{
  "routed_scale": 1.5,
  "vocab_size": 8192,
  "positions": "rope",
  "rope_fraction": 1.0,
  "qk_norm": true,
  "parallel_block": false,
  "init_std_up": 0.0492,
  "beta1": 0.95,
  "max_grad_norm": 0.5,
  "final_lr_fraction": 0.02,
  "doc_mask": true,
  "dataset": "wikipedia_en"
}
Below are experts of layer 5 (counted from 0) of a mixture-of-experts language model. Rows are named router (the router's row for the expert), gate (a neuron's input weights, with its number), up (a neuron's input weights, with its number) and show model dimensions 0-127. Each number is 128 + 24 x the weight over its row's rms, rounded and kept within 0 to 255.
After each expert's rows: "mostly gets" lists some tokens that are sent to it at least half of the time; "gets" lists some tokens that make up at least twice as much of what it gets as of all text. This comes from a sample of Wikipedia text that the model never trained on. Tokens count by the router's weight.

# expert 12
router [109  93  92 133 132  88 153 150 138 113 100 144 139 148 172 118 158  98 125 139 151 137 165 111 136  99  89 171 135 124 104 128 119  93 125  99 102 117 164 133 146 103 109 134  94 157 143 124 127 171 135  86  76 113 117 146 146 159 149 124 110 151 134 101 162 103 116 134 147 141 139 134 138 105 139 124 115 139 163 135 127 132 109 114 169 121 121 153 110 130 155 144 140 132 134 128 101 123 110 133 105  95 119 129 168 110 151 141 131 145 128 152 169 131  91 127 115 135 154 118 113 130  81 146 145 101 153 125]
gate2 [ 81 127 141 111 111 104 114 151 127 190 127 145 112 130 123 107 134 129 117 105 150  85 113 142 194  89 141 134 171 131 125 100 127 156 152  68 120 135 116 126 143 122 140 140 168 164 112  81 131 127 126  98 106 137 134 134 130 136 101 137 132 129 129 155 145 141 134 117 147 134 145 149 175  82 138 152  99 146 165 146 141 155 150 100 155 126 130 123 119 122 121 151 161 106 144 121 131 133 126  64 107 114 131  88 113 111 107 123 149 148 116 134 135 126  65 139 101 161 132 125 132 146 146 163 139 123 161 122]
up2 [145 128 130 146 119  81 150 153 138 120 124 119 107 131 160 159 149 132 154 150  52 131 109 117 108  94  99 150 155 126  86 137 142 107 153 104 145 130  84 141 127 132 144 108 120 121 140 122 134  93 148 167 100 104 115 123 126 161 145 131 132 146 172 142 137 122 124 158 142 134 146 119 105 145 128 146 107 129 142 117  91  96 153 141 107 162 126 153 131 162 112 142 101  99 182 134  80 125 110 153 144  72 146 126 110 172 120 139  89 122  99 163 110 139 130 101 145 154 120 155 117 137 119 108 157 152 150 135]
mostly gets: " |", "|", " •", " to", " may", " Genus"
gets: " |", "|", ":", ";", " to", "-"

# expert 4
router [144 117 153 158 149 101 140 111 136 134 119 135 140  86 152 133 108 140 173 118 109 166  96 109 163 149 102 134 144 134 140 135 122 142 112 107 127 161 133 103 154 115  90 123 110 138 151  97 175 148 128 111 109 120 101 118 153 146 124 158 142 185 166 134 104 147 125 173  97 110 131  93  95 127 135 111 171  97 129 128 122 134 156 132 135 114 120 150 117  99 126 105 184 137 109 139 116 180 119 166 138 124 116 113 147 102 134 141 125 105 106 168 135 110 108  94 137 138 124 101 161  77 148 156 109 116 116 119]
gate40 [120 142 175 142 127  99 122 124 131 141  98  97 147 126  98 116 127 140 127 158 163 135 172 160 180 142 147  89 152 159 177 139  93 136 118 116 115 153 119  99 144 122 124 146  95 100 103 144 126 128 175 183 161 115 124 109 154 117 131 119 118 137 159 147 108 155 150 126 126 118 147  81 142 103 154 113 104 151 195 116 147 162 129 119 134 144 153 124  79 116 135 119 142 166 160 131 126  97 123  94 115  89 123  64 101 118 121 133 121 167 163 147 151 121 136 147 127 153 106 160 166 161  83  58 120 129 133 158]
up40 [ 86 139 138 114 146 123 142 105 117  95 144 116 142 128 128 129 177 109 113 129 166 119 122 111 108 105 146 127 140 114 159 103 158  84 156 139 132  88 133 133 148 141  90 158  93  94 140 118 128 126 179 147 156 143 115 173  85 137 165 151 139 116  77 132 105  97 104 138 105 109 134 144 106  94 104 122 171 128 149  84 111 124 103 131 163 150 125 122 136 128 150 139  80 147 146 118  92 108  93 138 170 130 148 157 112 148 135 142 102  98 158 134 110 141 130 100 167 107 152  88  99 138 129 118 130 117 122 110]
mostly gets: "d", "l", "ed", "it", "ation", "n"
gets: "s", "d", "ed", "t", "ing", "e"

# expert 9
router [128 106 110 132 157  82 133 149 105 136 108 153 118 108 152 106 114 140 166 110 123 109 129 113 143 142 106 136 106 168 123 145 127 107 130 134 108 125 142 133 149 120 115 142  95 146 153 125 106 137 148  86 125  89  97 120 193 149 139 165 129 112 133 102 118  99 134 137 147 144 157 125  92 116 141 146 134 174 151 165  93 156 133 106 148 146 137 105 126 121 131 114 148 172 106 166 101 125 136 130 139  74 104 152 124  82 163 138 152  70 160 171 177 173 140 156  94 135 139 159 110 154 120  95 120 135 150 141]
gate2 [134 148 131 120 139 152 133 135 111 127  92 151 131 136 143 106 145  99  98 126 150 156 128  90 130 143 154 113 136 137 131 123  81 104  94 114 142 106 127 128 158 111 156 141 123 146 183 121 146 110 135 102 133 113 118 129 118 111 113 123 165 143 147 132 109 131 150 115 117 138 148 130 115 118 198 107 121 123  67 126 126  88  95 117 121 119 113 152 114 150 130  93 115 140 119 111 165 128 131 148 150 148 119 125 127  91 138  98  88  84 144 135 121 145 117 137 129 165  82  95 113 162 141 126 126 100 118 139]
up2 [ 98 149 118 127 112 110  98  97 125 128 167 139 112  86 120 109 113 133 147 124  96 173 133 119 100 135 135 129 111 123 149 156 122 133 161 142 127 134 115 128 176 144 120 141 130  72 137 119 112 143 124 124 147 131 100 126 148 141 169 150 114 149  84 102 163  81  95 132 157 140 107 158 130 146 109  63 161 105 112 133 119 180 107 180 171  83 103 141 175 147 121 124 139 142 164  99 112  98 154 144 112 110 134 125 127 101 186 108 136 109 135  97 131 114  78 118 106 105 170 140 141 149 108  98  98 141 101 152]
mostly gets: " was", " is", " and", " were", " in", " had"
gets: ",", " and", " in", " of", " to", " was"

# expert 10
router [110 124 130 145 154 109 116 142 122 158 111 180 163 127 135 108 124 105 152 112 131  99  88 123 143 152 117 131  89 159 147 136 163  91  77 137 110 131 126 103 168 130 133 143  86 154 133 102 108 151 133 106 129  90 126 105 171 153 149 162 120 134 137  88 117 122 125 156 154 151 137 151 116 129 141 128 117 173 141 170  87 115 159 135 132 109 127 113 121 116 113 109 155 186 144 173  83 131 112 133 170  99 128 149 126 126 145 142 139  98 155 171 180 189 137 113 106 145 120 138 114 135 107 115 117 104 145 150]
gate2 [146 130 114  94 128 143 120 140  88 145 103 108 127 108 150 112 124 126 125 135 138  93 134  99 152 151 130 142 127 119 108 112 144 165 153 127 115  94  94 147  91 147  87 125 141 133 119 109 115 161 120 124  85 113 135 164 112 131 136 101 135 127 108 113 158 114 136 148 105 117 125 159 122 143 150 141 151 172 129  69 122 135 178 143 152 104 143 138 135 151  85 123 117 122 149 127 103 119 114 190 135  85 101  87 133 135 121 101 114 158  87 111 186 133 145 127 164 135 139 121 119  99 128 125 140 144 114 129]
up2 [118 111 142 113 106 107 126 158 150 145 145 148 147 150 121 119 137  77 174 102 131  88 130  92 188 119 121 109 147  97 127 115 115 171 149 135 143 172 108 140 148 142  82 102 120 112 151 142 106 171 141 113  86 142 106 176 141 165 130 105 133 134 106 126 120 130 111 109 157 117 132 139 130  89 104 139 127 123 122 101 159 110 124 128 130 140 161 128 102 112  96  64 139 134 137 137 161 165 151 118 103 116 150 134 118 153 103 125  89 178 126 154 146 132 115 165 122 126 116 140 128 128 112 158 115  77 172 115]
mostly gets: " was", " which", " his", " their", " had", " its"
gets: " the", ",", " and", " in", " of", " to"

# expert 2
router [112  72 134 147 150 108 126 135 107 129 124 153 133 128 119 192 147 150 141 119 133 129  76  97 132 115 119 138 120 132 154 155 141 106 144 123  71 121 105  70 144 115  96 159 150 140 114 134 126 126 132 124 120 117 153 104 161 120 124 142 153 113  94 120  85 129 119 165 124 130 150 149 138  84  71 119 113 147 146 147 135 138 115 122 131 140 141 177 167 142 129 131 159 108  83 120 109  99 132 147 185 153 104  93 110 109 123 125 133 109 107 157 154 145  98 121 102 149 123 134 119  57 186 125  71 125 113  97]
gate5 [ 97 140 111 124 138 127 107 141 135 146 132 117 133 146 124 148 120  98 116 121 143 171 116 111 163 153 124 143 137 101 128 120 125 118 190 138 109 117 137 136 195 142  77 123 122  96 134 115 152 148 174 120 106 140 109 103 102 156 145 136 107 147 159 147 107 135 147 131 104 150  83 143 119 116  91 129 106 149 193 104 124 145 133 145 107  74 121 167 130 112 150 152 122  68 120 106 142 106 119 140 169 108 163  91  97 122 128 151 158 120 137 119 138 158 117  99 155 154 133  93 104  81 126 163 138 137 108 153]
up5 [148 100 141 140 119 139  94 165 115  92 119 110 162 124 166 109 112 117 115 127 138 147 137 102 163 111 118 133 153 126 121 148 145  95 144 144 113  87 174 100 139 118 113 160 151 141  83 122 147 108  89 130 151 137 154 142 137 110 105 142 112 159 117 116 144 129 125 161 123 100 111 120 133 142 113  94 153 103 100 136  94 102 162 177  86 118 115 169 131 113 142  83 131 149 142 116 105 130 151 185  95 129 116 150 131 137 158 130 131  84 149 135 117 145 148  97 133 123 129 136 175 108 146 116 131 134 115  92]
mostly gets: " 1", " 6", " 2", " 18", " 0", " 3"
gets: " 1", "s", ")", " 2", " 0", " 3"

# expert 5
router [116  96  99 166 142 116 106 150 103 136 148 151 171 133 148 131 145 166 148 143 162 135 107 123 152 132  86 152  94 155 142 172 161 122  93  61 142 147 114 113 129 121 113 141 114 111 115 110 187 139 119 130  93 122 135 118  94 167 147 108 124 142 103 109  98 153 133 183 167 169  97 142 131 109 149 106  97 117 134 158 114 133 135 112 116 117 110 115 120 132 166 117 175 142  87 169  82 125 111 130 159 177 145  81 161 131 145 132 112 127 117 153 149 144 135 125  99 143 138 121 140 104 110 111 125 138 177 132]
gate2 [150  86 128 108 156 101 150 149 148 131 112 113 153 123 145 100 138 146 104 135 100  92 150 126 160 130 111 145 127 142 133 138 107 115 139 147  99 141 133 113 112 117 133 125 168 154 131 131 103 127 173 158 114 161 134  97 116 113 135 143 131 122 150 132 113 134  96 133 108 143  94 106 155 147 139 129 143 124 108 182 133 100 105 134 161 135 136 106 149 141 111 101 111 193 104 139 140 155 173 143 110 151 119  87 164 127 135  99  96 143 146 123 120 159 121 105 114  84 125 120 108  86 108 133 146 160 118 109]
up2 [132  91 118 126 158 157 171 176 119 126 125 132 139 150 135 131 129 126 143 140 118 106  96  85  98 190 126 159 111  80 123 138 127 129 122 113 133 148 134 106 136 127 157 137  91 144 128 152 151  68 139 126 116  80 156 109 138  82 158 104 150 118 101 167 154 138  91 141 136 163 140 101 146 120  72 170  96 136 136  84 140 135 146 154 128 132 120 139 140 115 123  91 126 122 101 155 102 110 111 146 146 141 115 154 102 170 139 150 142 144 168 149 101 103 200 108 140 138 155 138  96 125 115 136  69 145 166 108]
mostly gets: " the", " a", "The", " The", " an", " his"
gets: " the", " a", " The", " an", " his", "The"

# expert 6
router [108 113 131 183 153 147 131 131 142 152 120  98 131 145 170  74 173 106 130 166 128 141 163 117 140 115 116 183  94 146  99 128 121 103 150 110 176 105 155 123 146 109  78 138 127 125 112 128  97 118 129  98  96 136 101 133 156 170 166 132  95 134 154 110 114 101 145 167 163 158 141 136 143  90 126  87 120 126 146 114 106 177 131 129 138 143 140 156 105 120 125 132 145 141 128 127  77  99  90 145 132 105 153 160 128  91 132 135 125  95 117 145 151 158 119 129 140 185 134 107 138 116 107 109 121 133 189 109]
gate2 [119 125 185 159  65  95 138 122 142 169 106 106 170 144 108 131 166 125 113 140 142 109 140 145 137 153 126  95  88 128  92 124  91 100 171  93 174 113 130 129 127 201 107 100 107 140 125 155 145  95 118 111 120 159 128 151 165  90 125 113 141 141 136 155 131 159 124 142 116 169 126 125 128 121 141 143 118 135 105 124 149 137 137 113 120 105 119  94 120  93 141 137 140 129 121 147 139 154 135 103 144  81 143  97 148 113 151  74 121 142 123 130 136 146 133 148 152 144 118 102 167 118  71 134 110 131 113 125]
up2 [105 164 104 137 136 132 104 124  96 128 116 141 125 147 136 126  74 124 170 143 150 120 119 127 148 135  84 107 129  95 145 163 138 159 105 120 113 140  96 133 105 160 127 113 119 147 135 112 118 134 122 140 137 137 128 129 114  94 135 128 105 152 153  97 130 150 143 168 132 124 105 123 148  85  83 117 141 126 143 150 144 188  80 124 130 145 124 126  94 138 148 131 112 111 141 111 149  94 108 101 127  99 143  86 156 131  93 146 123 110 141 120  79 116 131 102 142 103 122 174 115 145 125 122 124 119  92  96]
mostly gets: "–", " World", " un", " inter", " Super", " /"
gets: "-", " |", "|", "–", " (", ":"

# expert 1
router [138 106 165 176 121  87 122 101 126 111 116 139 150 121 127 172 142 167 145 108 142 109 125 111 113 123 118 134 118 131 148 125 156 130 115 105 115 114 147 114 137 111 111 195 102 132 144 119 105 125 121  93 100 120 137 143 152 117 129 164 136 120  94 151 167 131  95 161 128 131 170 154  92  85  90 172 101 135 130 133 106 173 128 120 178 132 121 163 123 123 108 100 175 112  92 167 122 119 148 145 106 165  85  92 105  56 138 123 118  96 151 150 138 131 106 127 107 133 114 144 103  93 109 169 109 113 144 159]
gate5 [151 183 111 118  87 145 142  85 144 114 106 146 101 109 169 123 163 123 128 143 140 104 113 140 106 131 115 129 175 135 163 150 186 122 105  74 121 112 109 161 168 151 134 134 126  95 128  81 157 154 157 138 106 120 171 144 121 113 155  97  76 141  99 130  84 131  96 110 133 120 115 115 119 101 145 161 116 127 151 126 165 145 123 100 125 137 120  98 133 142 132 133 149 123 100 104 136 120 146 157 121 161 149 122 118 122 127 149 105 119 140  84  87 106 149 139 129 122 108 110 169 183 125 109 151 124 143 136]
up5 [ 98 121 111  90 140 131 113 160 146 152  88 111 144 134 163 109 186 104 145  89 127 130 103 140 141 122 109 127 118 161 102 201 166 100  74 118 182 135  93 145 154 139 123 141 161 155 123 145 136 167 165 149 131 134 139 107 155 151 125 127 114 103 134 107  99 145 138 127 112 147 132 154 102 174 113 164 142 100 107 127  73 165 160 126 125 148 115 132 113 118  85  89 100 122 151 128 111  75 120  95 135 150 112  88 140  74 123 112 129  80 133 111 100 116 134 160 105 118 170 108 139 152 105 135  96  99 156 117]
mostly gets: ")", ".", " USA", " States", " .", "]"
gets: ".", ")", "=", "\"", "a", "'"